config.yaml
n_experts: 16
d_expert: 288
activation: "squared_relu"
moe_layers: [1, 2, 3, 4, 5, 6, 7]
routed_scale: 1.0
norm: "rmsnorm"
tie_embeddings: false
optimizer: "adamw"
batch_tokens: [32768, 65536]
steps: 7620
Below are experts of layer 2 (counted from 0) of a mixture-of-experts language model. Rows are named router (the router's row for the expert), up (a neuron's input weights, with its number) and show model dimensions 0-63. Each number is 128 + 32 x the weight over its row's rms, rounded and kept within 0 to 255. Numbers have three digits each.
Before each expert's rows: a language model's description of what the expert responds to. This comes from a sample of Wikipedia text that the model never trained on.

# expert 8
Description: Prepositions and contractions
router:137186140082144081135102122110124139185159119116118073101104112144160126139076120155076116090160121150157089107158057146089185097114119143092154125140120119132141148101121062184074156135085097
up0:205096118156116069224137119115096129118115104138087076075131128135107134164160092160120109111138166108094115077161095115181075168166109103123184138120118122128119174085112166146111138157147169
up1:212154165157121178119115106090144130152096119116203057146099168134128083109136164175118131067091169114167200191169117132125148113119164125177115158131158163143141110155147168157107160129116137
up2:167126169138139097164164139105109152101175137179090157118057109149148078212136075149134137168141128144118147102155122102128163063107117171105113089118119104078109157174087173118146093132117114
up3:134128165139103128112127126105158158143130124096106116161085088101150108126104100087147102097136118151146155050117092150127103121094143179124254200113148137084115191107093103218138129126125143
up4:109193169086122121145115116169148155160099149095107150099051111211102142099115163137120098118150111134178211081114159167154138142174144146143153112134110170099115112149158086149157110132124173
up5:133084162091191093123105095110151117141156119149125145103152077165113084138095169159189177072183184137177067096114124074111153071148155133122134097151136145107111155105097191120130122055124174
up6:129140110161050141157099129075199162108091160081104129113104165135137071153158139146092116110190111108135109202112155096111125172120125101119129194138120154103199098129120144160136168110135174
up7:151118121087117156129083144153123135150188122081148067164104176120097138192097147125153098131086077104151126114093097123107121156115111189094130165081129141087125095194078099150118118168138114
up8:156191115191063156123137153119109152122172123156162096166099169130163137153070173120113115147153096171116062156119105196168122078116077114131162109123162187133114149098159126134084117165123107
up9:140180091122114109114130087142193138163145167115141071104144118153146132072116145109134169155078127122124153135184089123085087119146119143125151165160110175147134135141124071128045110116149137
up10:140132112118100147119172156158130118122101176120078150173138151142106140161159085149168083136107127120132070135093104123149054158146085157131109141068077169062112146202134150132123128166055156
up11:160095162128127125102117035197161137150155159180102123127086086124124134180101103108115134146107125109166090140093057176136096109119130122085124143172168104117092111129143118137069218136118071
up12:146123167091135111105123138188109162131086096120147078149142167179184082150069128149084124119170147067172148191113152038180153140149167066132118094100081125053144145116145109124104162174133074
up13:159097089119129096162111125082186132140149181112153088159142154158172118125119100147145149133127170136130127200123070092177132136183151161091142140132145187114166158114107149109135193091088172
up14:150199105117074097115143135153137101178148127160130136189127071135151187134137135089083091162171185180162102157155053152143122082122186122133111131161180185090100169083175077142098130156112134
up15:150166120123104110119089140118114088113098125084129121099111131161124138090117154127078142108174169187121170137116086089088075180184109127091178154164106176139101093171121083177129212164128120
up16:152163126123168100142121146163190090108165129160102110120163202187127052165128156083135147086114136175156191096162075138136152104086064135105144147178096050123103123148191123113107154089143108
up17:162133117185142167107082121162134092152114160092098159112111150150122155076119125183108180061133138096159169103134070107138140142107083113077087088160096092109111104131089084146105154085123137
up18:100179098155152133115092142167139132099117139139153149189144123130116190139134114102126152179085139076168106165109114149136112141128094152162129171125082123111119130146113178127097114106133110
up19:139166184089125110135132126095134108221160114091129115110143170106164119113137122096205149078111146162151132162167098114122186156124141082030162123110134156140115130158151104139141147084106104
up20:125189128110101189121162142151117149202126155164123070165115088131120123108140118090094208118100109106092105128145117154094127117144154123127113178085099156143122200094102116151131190120080134
up21:161100066150133198156091112125153097172098120172093186151170148101163157128127102089124114096114163091128141126167072055123178074122162116151112123138189169108090119147071106119115128107153138
up22:217145142050118096098086135082110112101110135069136109110116108095149123122074097112129153132131116116163117102129123137091161150121176098117138189099135117162104124095119124202117112164122142
up23:103090125135172085189128105181124154151153155086141137084106120146138111146114130163156133132150150122122191145116116176121137112074123111152182140125127137143164122104118036127143117108050099
up24:119151116100126102161127156076155111119157131148134049133140164131149162136112134176164079076112139074135146086181091127160156114089136212138123130197133109146125109145173062112135143085145136
up25:139143107088150125129106113149157145157098170108085192180187131109114144070080133131080121106165181107151111225116116106145135087112181101148137133181115140105129139122133112165101149146093079
up26:146157098118126084119127089165194151187130183106134111134127153132138141124129086157081173092120209137168163114122117162165145063145145091107133163129082089151097193152145106210066237169121149
up27:147103108122129122157154107142154194176069130155186157103081092122127157080064088186157160155186121103162084169102108108112173055110138138137122149107167138153155094214102092113107143190069110
up28:132088180169097088157071080074135091112092123115126060131106141145147112196108110154162128082162148090164133095186139055133098115100083166118096092137113156095106144110127069160128136153143139
up29:159122119075089072169074062103142115143129115134162116102096155194173109155112119102132077132146182178114145138125061194146164160134062125142161119099134208088123153098126161133133172154135139
up30:107151128100145143143093085107123141142169132141207112150133085166110132106107141154129203110117135155182114109076107156099211103171124138104135114135111063165186144116111133152157130142084086
up31:130132145114119161119122115170160155137119178089167176150152109173118155095091118123066129091157180143109107196093135147089154100172144118150156111153125117122232185172073079175095110199095091
up32:090164130157165159093137146115102112169179157122112083146144125145141134127079157165156132136071119175128082119156090096118121130112144090042135106172110095123128084137159149107070138087114091
up33:171104181048139051158099093146132107127147108086163119109118182161124087148097155130167124114170146107095171091105152095126080124125091157138165162136112129102106105126193119155148138118112116
up34:147179186104152105147104185120121108135139119140078116107133174143140205088103088092149144182170124150090158107092101180158127114116129171126153134141122094120151190130130090146135171123134155
up35:158140159125120067128088120147202191111136134094092171127170147137103104076129153154148166077098120118129110085160038084198191124140078150204101135163162170160132110131121101086117179139107092
up36:139162152108127121168108114120070097143157156083127169110099098140141145166117107113148071160167160193130156132119126174146046125104149110091136117140115215136178111086150171178104127140109101
up37:153163191137109159128118147092145092144125155124137092155123129162138099074098135122073185158076139134102153174107148103135132097151042146145129112128079138098145181167143060134146147103117132
up38:165133091077146120150084135154165100155184106142110047148092121148197133138081162149138138139142138124152095083147131128139160122133088109076136087079098105102152188108156055150097159110135102
up39:128083136110184195084117152075139123162159113134168093095153141135095142070100080216123107111174153163179166204116087136141097094149145114166172132097179140127105190105130125169078113100136108
up40:118151134110156133113126134102161173189102106136163075186160137159193097103084076172092198121111136110174152181107136038169152094152186127095095164156094112147137127201153112134155193160072158
up41:114096109089142076149142088096095105126138170125136154188079063118079205134117128100119125160173197184138158114101139118143207163157140144118162151096211131116110131115129110117114144176144130
up42:121093126067162138144128115122117139124185143168144126104105184121139099153153107119108154127200125109195169195143099097173099122101116158114127134125112136117111133132152106139130140155131086
up43:115126139083145136194101131103168085170161146141121077156130164177230117128105111127182068174130121133173151107110148120142178135075139121141093116106106154142154109108134149131113117122176184
up44:186095138053137059144123151068184139100139142139083080086090196150133132168101102133139086083126180101134113147127093221067117144139128101141148160140178135126109166117132103136092140152073114
up45:160111166059170110137138162094125140167107138104139141145099137115084185142112149138118093146147118115133176167106139114095104150191085147169149138120095140110197078101125164206101153205131153
up46:155139195168123114143101097136119121180165145107127146092136131160167145102057081122166106086161111145143150107143071159099109152093107071121101141122127180058153196109141132145132113161090119
up47:138091120074129147166082113153160144174100128121145134178151109097175187152119058101123104101087111136141141078143126178125202046134131154103132134172127163145151113075110137141106100132167153
up48:200161152114102166083093111167126099060113135099184068133123131121133077068095163149099114114095141138142153120127099138081134101093104094180097217109197156099149073155133127120100163121102143
up49:162165135151213106095101156155126157145181135123164113147094132158158129158087129084135116152069137188127151108127107093169134068118136157110135175149139124143098162059115069122090108064143115
up50:164155089108134088125178072140116143082158115116130148110119101137177161115129175161100126087155131164152114115093115172086134095148168110128145162105132101127154095074111133129098117166102070
up51:146140122122145135210119056146112227144100153071155140107139108162131150090071124177141170085145128142116103161142104135166144139106115111124095066078147139135171104166084081075126142127072114
up52:129121122186090096111079088135125150209109136122147135124106113170113117086072095142116105137194139106129123120157125136143141162116150070131149159138147107153111126070089099168160157159119100
up53:126160126089197086093136174120133154170225151105115074116116149149163101157095082144123089107093114133212056159175146131152069083118119151124137157111157159127161118168110101137102120114158076
up54:096144142117120150173152081109139136155135137155157091186086092131095174160160110118151135175095151165063060095121106132131098110182086178087139168143131074131166110100150066099154113149124108
up55:117181096087107111139189144138112102167128142189199119207032142164101130130110146085117090131126136136102121131112139108115103076150095136057136119081135187083154109070178128162105162180129100
up56:147141132157109115173116120078074179175074118137122096127180127146111163081139070153092129155129153135103156183159115117147088105184132144100140113105117123096139096118155139186089165176073161
up57:139152159133176124156113146118092123182099129183115155101138133115178157076167105180094082129132142110116149107121095100129138149101150135111150160105093144150152152117081098159063126127138137
up58:164123101138148098128201131129157094124217148165100042136094132170122096200110143104138141125133118170111149159184067142124137127132161116099134128131179165139126158136119114081113116121163115
up59:142147107136182111106146108087170153178120138168109101131131067120163161135097124143097139134185144086181135114158046146142130138150163132141171138159136149110119164133198152146115146191123122
up60:117160103067092180169178067154155163120117147100155150103124119128105127089158167152146134142034170169105118138155042154172166104118119176153085126134166141124101112134149138170108131115092180
up61:126150126082192101141098119081148120149130128137054149118048134165152136132095148102136121139188153114163121109183052130099201121097107145147142151114124093145136077159093148140153114143140159
up62:157176149074155055165142115088091111129135146080182127112163154127144056109138132089184119098111121157120104089140102085116186122142107170087115093126141132131125153140161105136117154107078109
up63:152083104125127101113129070148126129182143128070099101156086150110149149111159134140146172170194111140108096118167096160158160105097122083160101130127143149130169084134098122139163176101089138
up64:179140142080122140123130179159145145189187111101067058144121112182105122159157160180135111116148154157143147090120101113109129131117108102152155115106099158134171160133139102165123153120129073
up65:128152136176116124171064166097096130154138131099088045138118150132210152158126148198205170074105127160125114108145126143135096157124142172070134143133099096108125083128135177105073117119110137
up66:133149142128188143115145119175096149184098166064122082130097055139139189136122126121135142155160136119158083142119099174106175118136163175038098093142199158119109090156112126154099118129081112

# expert 1
Description: Sentence-start words
router:211166143105136099144070108093158196177161146125148102150128144157201155122093091183126140156129160133145076119172090110169150087149131152111176160123107145091182122122146099148079158157090125
up0:121173101131095127117123124169167159189106158135084102182057106200159091102144099144129116149108122112119114157148116057092099182189089100166133100101071119122083143131109149114199155143070116
up1:110100160160157143091182088132116117139090126112135099072169135119151203165133116123137149109184109145188088145169131102148120084118114170125182154119131138141139099118162175129132176075161133
up2:143127118130089123108115181085155190127132141157109129130177146159136167122091158125147175160136171104174127118126107101131165083166117147161143192123057148135132093128193087145070130140134172
up3:149107104092103142139116150121118138189168122082162093170133185148138120173154095195159128176150156133103088119165123124104148143117156113108106139114155136063170075127199170117138128152058102
up4:136118133129103119097154086132124114123147100149103102091067088125077132126137098114130133123214170099143194153095084119182130108167125185137145158109150139097096109134171109092084138183093148
up5:139082126143106128151088117107048147198123114151079103115120098119205093154138082143177049140154081186114172130120068077114118154126096148078095100133154098155149144103109131130162135100118149
up6:063147177035118108118081116110089157132116094161107162109136146158170138136076159115116204193120099112175139133134128189103138130143144163171133140119111120115204056154138120100149140151099121
up7:173107183146163065152139084150080044163160139066146230144108114148109114103094110147185209141151126095136116132128070115149128072138144105114080161143128170115105157144153169140210145170128136
up8:128129113106138126076121059127145156128160170151201135069154098143130137042077148128108067178115175167105148172069120161139142141099112123134161177114221158106116144128184114153194160071129148
up9:106104070125199092119101118142190166196094129095120117112119144144123191181122104135153154171170155138097153097109171115172107146066119189140126104163177150128116073151122134086151137115109120
up10:137200109153120111167113124114136123141118136144140103101202169137101159108102119091121104140076202202127071122122102113150131154164101063122151150149107076090144165117119123166131205119094133
up11:142142144125110140161136170122057151155160130164142050107170086101136111091133108168135099098118113132124097181148142120112192118130184167105127195108173113098111152201145153150086120096174125
up12:096113168120072121186126142111125101176091112089171157142119090170199094129112149192108159152173080150132124153131149122129101083145131161174160163117078144154086123135119162136136137165134156
up13:176112174166181108177128126145122181189123118118193147157087126155183097109078073169074133131204091121130180125180096061099101163167133116146167138151098118134136096107189110161143169149081132
up14:079191134084162142143139099090158164070145151152094127126090182099138120129076084167055142142173173165100091117101123073141189129136133160128115147164078120095111111183178179179101146154148178
up15:146112145130100077107102126113119142179165111078104115157089101123093124101138103179106105150154138147138134130161132103123089119127193132176130153130135118142105140099036157124070138125052096
up16:133112136090155070168100103116137188061159214095129125139170127154158147095097132161138118160125142144135107146088088135116180118160120090086134103101124128079146161150146118135135204110047107
up17:151119122071136157122066132094107144128122134127134131202059121073178108178124094167202143071198122106160067120105135109169152163172204117130111083157113144084113095155101108106167189126137096
up18:139133091138154134166151125126117152151190166170147049146084114137168165136095108119123120115061129107131149127113097123144109053099141130073120130131119178109119141073147190115158177164125075
up19:129109043133177090186153113128135188128185129088149130137212173132128144170126114194141172126046139097118122121110136149128157095132113139070080107111145156114155121134158128110134152156105092
up20:126101134069132090129096101133183189188088133157195161108123146135155164127174131116135125142113154079135128162156137180140184064076150144147150127107105106070160094140194082096134115150112096
up21:108099103142134094114103125094102115067129138066123107088142180117146157184130173118111127161151116224189082083113060171146121132140214160144113084114151108121103145145112101118092169182120076
up22:093182123146120130127135089094125147202117136097155117178174193155136149065131135140130164176088155143125209151109139135120159129179124120164091141128061128188155157177148183112126145173108098
up23:191129090129171143131065164111086170169117137096122100116187098146140170167118131112162101132106143166188210098074117136122121139080128134081151126091103142130133126197105114128106167155158141
up24:144088110136134114144095089134117149128161090158114161126149100092191183103136148077124114159151221152129093162146106160132185102064183121115103123109125152073156147157103132168114133094044131
up25:118087162093131145133099107073139149151107100123095083102146112162102124130132143168121149181117073126124063113142122058123137143176151168120154186093100108140177141187166149175172221148105162
up26:179130112048106099154096160095122150124133163162086161135111152171139134097126121136114129139129100102098186113131148102153153124133219096129121121207087135196093106236173117217150098164127134
up27:172158135119124123097062137128122154175146112090161120119094063151115160132120154106215105164154126149094200109174153109142076166120081136125152110113147153067090090100061149119141134163109127
up28:120149082115135175163123125071139163152140101109110179130173152143170132119104078151109099098159159109108156093090109097109069155114155136166121134112113148160143084176108166164155145141173112
up29:150091144098135093179084116089104136128179155099126100190086099183156120116122107196134118056151160171158113167133069127112150097179121146105163103113162143082161126122129135143146203112069083
up30:140139143084162125145099123102165082103202155200122084120158112146129137131070186154117153129105174090129114149157110160121143129129086071140140059157080149121165148124076044186193155093083156
up31:114172200077148109102087154078103062157159112184126086065140069105096146159135151149159149154120180117109103098100102119125100098199143117128153140140132104122095126219107130171161183132120141
up32:178173118022078106121065132133173106092123126126092085112135131115162164137126100104126124133151117108161105139164117144130104122117157126156152158107122131147125093170129110155110128102157184
up33:170158126140139130095145101129108112154081165121110111203127109133089079098168180118176090102054097137113126140211090138106154133129087154128175141138151184155129167127182167134125154105094126
up34:141102192129106147118051143148206150100183121080198118149124076110184141134125067130159134134129114104128114068153145106161131139105183097055119085122124129109181146060070069134104109118115131
up35:101123135120102111120073160138101119110154142137106132134109148144082091138113128200032025128128147131208133084127140118117173163178143125138151128114118147111103160166154171091067101132128110
up36:105211126084131155113110102116173109114138145122164139111135131109107137102034130125084095146101126142114136085146081177123149084140129133150129184132140109103141116091161124156175156149135161
up37:144111132108176135126125161112164124062152131134185121075090065117119133105103123143200143115137185085112123171120114123156095165126121117081125182111150099147110085095167130117158091125112145
up38:147166134109076128157117110087131112130119144174121082133161096095168170149115116090146169119152118153102060126188119178150167129145106167115153140127070132091117140186124102175182174151090130
up39:137154136137121146161090051138150146142060124106142123120167147127118047088131089151158131123194138180122136153134122062063176132120114150129146165126169145133213131161059089092085121143098143
up40:117184123133124121135110189132108126099116174161101156141149147124160076110071140107078109092169186123161105143147082143154219125107153151144178159130131210072130213111180161114105142153121122
up41:134135159127169130120130119131119187179189096134202156137150172115121096116104064188126112130146190140121142208103110177150104049123148082099155093126108125125170172135124080122173109134150073
up42:137160093148085141150075099099140156040168130158093074111135149132125119148126180119161140122111137152142103110081165147198125155121144103149126119074096134126125175109166141234098146136128173
up43:126098135119104128121085077125134125110106164155147152118167090121139130092127151069126089157116140154178122148138135152074183125096128144165173115116200169041140132129136099177148134102081127
up44:198120147070129091187101113076171139144152184125143115149149118151143103132104094141154125106096170148152141149157090145139158141150118145105133104117153142100129170140155084211123179139055131
up45:153159124149114127136067136108104124116165147131090139105125070099112155079110109103150138076183145107130138154100140172143136050137134198103178057101133143133131129154147112202153101179122112
up46:131185094139113069142099064129169216153186155101128138165205160133115152165138074152146165168083177102150080116137149158153154128084135113100140122146150153114161149165095149131118150196055098
up47:167116109140106101179161053103097087077113089177048180129108156153193153182131102079152124141127138146159056108113129097103146132165171172162125110083097112141131144123081116142061150113123133
up48:147171132132088123154075068099161151097153183127128123107161141106123107072138154123092124121160111149106041162121141140065126114143129195140127098165140142147171152149109165133175222080102104
up49:109096127108129135160095093122144150148110121150116147101079130118118165070118183124130187158160079088135124143099130168166102122086209120103089168192145113131200070133145124136138193145102121
up50:192105183142127128116069125103144172176201137090165112131087141143131076167123097136117148114168144165175142079117126137144099153198168143140094129079143103124141077140090116131073107116102087
up51:118151151077135115156126109148136107106151157119155137073146115138106142105070160144118046160128162175194193095120127101146132088120115116134129097154086126064142176128087160137132091107143106
up52:132093207154170056144125150098143146197174188127166118109128098121091181118126090165088147125139126141138077085121118098183143107139172116132154094114093148059114108119098119179108153120138152
up53:189141094153113122158140155114112171161111143094114144156159119157138104116085138125100133099121084113159175141141105090129114068106139126093125068178156119160179186100118137085153144080146126
up54:139122129143105116200101091121159154117131180121123106120141137146135155124078091117140130144125141118143135159132102134143131113145146151099173130079155180116157155173114125190138178140084121
up55:118104090145135107111099080091152131073196135132129085127155131160139170170148153106121079141070115132120148101070130093150122118125160211131081088143137126147137129132162160137130081151123111
up56:151129133126125126105103126125063173088145127148151075119155132178181183146149109113142094069104199173137215210088105133128095139086085090118092133131132174146131138128141130157171151188139140
up57:092129115062152139194100120133133126117139209098117127083180134154147090100113054108148129152136133131088168140163105132088209127121190133133128114144127115153126086169116083118118116097137166
up58:114125099099109070137079120144136173127161115087133091138182131136133179092162160104133183074057122163189109129160107117160194059120110118099096075091142131054144104183142069129126188136136107
up59:191134106111137096130093134104163186110142189106148075160167154138174156111087081165135124164157141135136120150127111093160164101153118158148152154077161167165130171125116130138187152152123146
up60:081116136085166111103090158153155141149103134167141155109137120185145061107137118096109097111114209143153154206155144134123145093089181144095094089148128212179124136104143066146085106099138142
up61:164173140091153107142145158089151138125185127105178123121092111182173133157132118122140173145156132166188145164157071150101195112135147132096175117085122158133140104169108095148149171130070090
up62:200129135055133092141098102101159152105156159047135095137115148163127109151123132188167157120122145131166164134102089114115141151117146193076151090080165141126160142102121147141133145149085089
up63:166195109148107143140154108110169150065119157119140171107152078147175152110083129125100155122190125111178182120154133103149149107147135160140129040140100104132110105187146131193114173124140146
up64:212102113125094139151128134061102116140134154079077156203070125115125120117115100115151116123162105115120104152137149092124157109142124136132190121146154121128202155122182141220132154111124108
up65:145150159080127134172113109094143154126161142065124102111141121202119108108123152152029148122161164112204127141092081109127168200118098116085147166140121161097171144129088106125160161183075161
up66:131134124126109109142167105100103156182105139172205100132121084128083137187162098139081155153140131146101081135124111120169104097139121117118115148121178130113126124106151167106106175162113057

# expert 0
Description: Table cells and stats
router:206128169095173082161112113089160154102204161119139087136162107211146064086076090208134114105155135159173139106123083103154164131172135123149160154118115142101150149140153109177154194162099141
up0:125115116122146165123099176115103163098132143144108057134109174152112118118095128138133127093103177141181128117125118091230133091097153202122123135094160103082148136099092158150113106170113142
up1:194097155103147087138150125061108133134146191133222097101079122087140054099139109118154125057140112164121104113070120145157153112152173150117129081108190107127145147116138109138179142111121125
up2:111126113133124110169095152114126069121137137124069111127086067158113108161129171136168147158159138164120071065138134120154104102170087110132123122113149190138149133153156108174099116143113129
up3:100156150100120079151125069174152128132129171071091155141168142146132106090129136159125146137107197167129156127140139153121153118134135174150189094170148082138158163157078114119092166067132096
up4:148121110136139099111116176154170185162150142155136146115155145143182147119111165143060122128106141172145172085142084168171163090134162122157122116094187109098154143181106051085109123117144082
up5:147148124114103111153167123133098134174122142103158105086147164171179117135135168109135088063114091106149139117128084106121140140122109085080113103120119098095181164085152116179141137124107090
up6:162071149083105087147178153093114167123081136113161143166091152115186117132089102148143180161107131182132087124119142131129125151109095145137154115161158151127130129182128119122080135104092078
up7:178075198095159161106119097098130118156128135109115167086137161129122136100066087144145098100191105155106138171161150132208145138138101152086144122048172116141129108214165134136144134183129097
up8:131123106143172083068143142104195125123142129144155116177072036138140151131106058112041155152106131123111087132095139110108078110125163139107118215139149118057130084090152058113124098137108121
up9:160094080087134050135109056118067131164141158106109127044154106130103083133096131105158121094089140188139114123186128068164114088186168165154088149101161087156099132087147163091066149144141132
up10:101109167140151102222164132168116161140173138146102073082184145191100145134159120152197156062114179119131125115164138119143181064151202110144090106138167108107209124118081120098142090099033070
up11:131091145149157097107108131151105123152198136134144102186098118177120124105112144224068098093131111058157130118108141168097081114125123112134181180173152138066157144061096161131104130139131150
up12:159094090112150105135070130123146132137165140147146150130178174129140230103094143145132105156163172163125149112141141082192172130179135111137115103125130132118146130151090173170156137163107181
up13:120193128097169147088058152131119168178083172114141116185185111149129131138108187166078100099155158183088139130148095096146092079175099159118151124143117143114114121084203141109064083074151167
up14:124185073123178130127159148121177141114067136129140087144066160164133118101130119139089120107074142097162113216213124110115111067093109136101170153163090152127114146107175070097059127125135106
up15:175144143047169122100154121139149167147151118113087126082193106141144089118136111173088132088132153171123155121114108052129085174180123135124165121157151069116105130089125141176159143048122119
up16:143112121151174083118136102132094161090102136105112159166153077137116087130117085128081101112177114150158160117125125166121073125121135109132131072122167123084239227068145106159127189168069056
up17:103125125174098043135091106139105127113154145086149149074100065155111141096115164229092178112162136154152103113093110065134141144145151106160134102093165125139140161113163173142141196156122132
up18:172181133123186111146116107144069141150188161120146126153091115218123148118097110164158153172079153088167159079144095149153138089149100114123153173115177190118227130121112150190122139154152156
up19:177135154075149102171082124104096141086091182149133125122142097198156119183139121160134148126085167103139085119158091110102105118139179181128110208108168152095143131043119178140153176082130112
up20:117146097157179104105112143155086135148044154097142126119122091124139098089131117152147111092149099163160130128080145057137121113148140152129190164074124163122162196094158176078139124136116109
up21:176121163144080096147156135083104136126167122104127095147113184120134122161080117171053114097136163156144094125216154115159129046157113095145120094089153117130125108117193132137105090095134115
up22:130091169061116084121157108118117184061173127088141141117188168144107120107128123102149100148081137147123108130136101114159100171172138122026133075117078207114109169136086181130173159129128115
up23:143087102156112137102121132122161156159190141167072161164078145119135138133146145119132136077118161091144098117104144107062110100154083134132136116120139118087122107173112060079129142094143160
up24:081171109145154122127129090052153132097151120140149088154147111122146093108108127149124084115079136103230174193134107117115128116095129136143183123081061105162168158100109096107050101122134152
up25:157195131118166073127096105104143109114101165172177120143078159162128131146119141149144085144061107132153106127183094114096080087180113105107109135076162088086224108090193124151117118162140168
up26:165105160147109128151141142143177109107120121170093125108180098136128133161120156108167187204107086144164176097090139087124084148063154185115114150080105198112109164054090140105121113164129083
up27:141169158119069169129108139070182107062138115078172142129129183161099094080101150160140165118166185113156134115124093146141106178080133088164142105140145184101177201119112153113131196139110134
up28:130104105114178102118158118119107117102121123176190078139090131219153065245143119159109154178120109055163110170186129084125172146135069105134139136159149108167151162141123136146150137086122063
up29:135083094112153137106108110130143163084189096126192096165168132149128181123137107128129165099183132173156150186112130141167108113122089141088119092099129080147108119147114141179088123116127156
up30:130155173130141138112100079106165108113159181037148131106099162175169109100103099107144133151187139144165135161086123108140120184199202129148139118122130130122117165186149121132165113115091144
up31:207092126168104097122125096119118109104134129130143020124093142149109089120118107163123153147101149177143119102141116151189100132138188126156225113096152115081190136118166116099096165186119115
up32:126103147113148139133078137092174115165161138146115081057131160070129128137151048139126048115177156086123122149120135095094127166126138131097169167114130133151155107158174171184156156117126141
up33:139152112139175121160135160175141116115172145173190174103134154147178091147074133171119139104158150123115072107115140105180087096173155144139118122129116153112169167078109165113163219112118169
up34:157136120118172139134109114106138197160122153162181110119131057129136146101149110179098135156088146122130135105112077078124133174093136106156179169149138090115165082140163140121108144075102093
up35:147159102114130126128084127100152123115139147129104130102156151168136151149104146076184057134122209170119125147156108060190170145165091107143166165094119093148121143140107182093069120076132186
up36:129086171096113037155135123118254163097096164133095151137114112123109099112146137174139183164092102117185102133122111128203171130156181113106114109132158114126132138091108085128136135116103085
up37:137123090083133118134155094051108114100155090142173107161152080149150114072118089184097109088134132111153139158175129110139184089177200181133161121104129133153084141185132114175123209189109172
up38:134105148085099098119110104121123117144152098095191109144123185186132096173149071165150146123126101207095127118130110088111174107112141106144104103115170152071112133078130116137158180099124137
up39:120186115090168149084145098140176115134096110100153068169121101135159165063086123182136114114103153101123131131088091131173097120113086154138091121139095158143142090126165167154137124129142142
up40:153127134127111093139117115132155124119153144113060159108076135095121071101100137058233094082170094083151066099149129124093121168112165169103122156073155120141190157201108107155154155137130153
up41:159095145110211088138093087141057106123176102173142165114114113177167133167105110168112150087143131161140144102158076170097192148179134188104094086132138157137122179098087085153108131177080121
up42:126128157115125136137099151128147162150199119143078127122166090120162136133049078143122099164117126158130102118104131122079105131123191103169107138141106158153140147120129121134180118117154180
up43:163097142113118194118131157118137197145150120077160144086077122105186168164082144196119159113140101155084070177117127153187139101110108148141152124090120189137129102119140121109132122107122118
up44:201149159136087076118084090092128181140167150123128142094166166116105106080101167138149162104148114136149168105126121142182158169181101099153118130130158111124142209193133197189159108172099125
up45:156110172143134115126073050137183118149154163148214141155156110130167141113133124194120066127145182117155094176145113110099126157121150092119118174102127146123174117064143104142141152090126120
up46:114135096097116074092126104145130114089140183131101111125157140116147088106098127076128129066077115152154142179130096127125108097162146092133084185080132087133153128137137096148174146102119123
up47:188101135069207133149109137148132192117085158119131116102117116182131099122105109107171085167114112151144126158095043088068108138137152107152109191118158139158112123122112069112118127154076133
up48:123114176050140094186140146144174164111143161128115153085121082176105084128088119194166100157156109129156118080180096142150187099165215132134161166150132114140158162087124157123097149111137112
up49:074128096150176143142140161082161172155132134150141125127140204161182112150150143118067158047084138130133154127105124145112130150164139191133133183097139174091150039137114138066100194179101175
up50:164128143137185128137151096193121138093142124145136120077138152108199137163128131062154161131175102091121100126112089091170176095122037219092120093119129130091147151142133125088140119200087124
up51:163182136138182140120102154115106127127166130108116146114167076162165143102084139097101085079177124202122120110155124116085115117133108117141126180100119176126172157087108094184105167167103139
up52:171120184151138127136137127106181163124137114090161140131142141118137113108111154146066130178118155175102148124117134108121122169133151122145219159193097100099136172172147094105095112097120149
up53:150177091175114088155170091144135108102170179078107153139147151116062125105131121098093093091077143135152151111164092121127156065156151141147078179049154144114139113087102083133104129099149134
up54:169135122140089140143085093193098118124084124136127059107144176133138086157123142123142097114109087188134117085130077154074150122127129134167148141119120156116155134081122110151071102203142113
up55:129141156089106149148108082121164114102141187153177126122109190100100084170132169210123134082122120169182107146171124132091127173142117087158067073114145147133172146122081134128131167119117136
up56:179155161157082058082165108159227112139106145122097125135150169156201113083083181102172161150106188167129116167087082152125112092162099176153127161151097183045097160143124082163109110189156092
up57:085116135151126064182118079082125124103143160139100165255128122189088134068104152181167158144126145148164115133139116042124113130174175129115122152150100123143131093126157110100168176152134173
up58:148158103158080104215117108099135113146118199184133095182126133156178110178160115146088135158132120114178102173112102175117170136131104117164149165159119086120152157136098101156164112116095141
up59:191182120129086119115064090138148120198092105134131127125110090093152118116168065173106158106164119174135094170125141124208179153154173143154146147132145100136170063167102095170138166145149134
up60:112159097142107108156141099127125145158108182133170153117144111105152099147094149146061122155153157133083051113123101171135182152092168140072082115119121118143150102087108172162100174090056184
up61:108100155122147105179151120127102101191097158146117041184096150128168080121115114163087161112207089126181147179135086113116130131125125129107104159172083123134103116120152085234152095155105143
up62:174158173148156088146136132086161119130184109137131152146159079161168116125077132111120103101120079152111134135145180125123098117183103166124216143126119112099164141143129149160176169130133099
up63:161102115022099112123138041145176186121127156095084121112153118124093176075088106134107104147178094133100143052154120159166112165058175088116155116089165102176202151157117133154154166122118123
up64:126139075084116054148084089113129159177091200104129117099115143163176133170152110135120113171111164134181091163158070133173137056149143162049133139118106159114151148142102134167073167142099129
up65:124116173094156077178161121116101111134140111063123130111147090104139103144034114164174081127106120123139116163149096143165155110189155104123122116119191116075088107078134170214146117156113122
up66:089140094138140128112112086130078132106126148107106146149125152124146105103092068105172083131106108121094084161105143125166156077144139148102159181168163140085161147136114153149146088180130123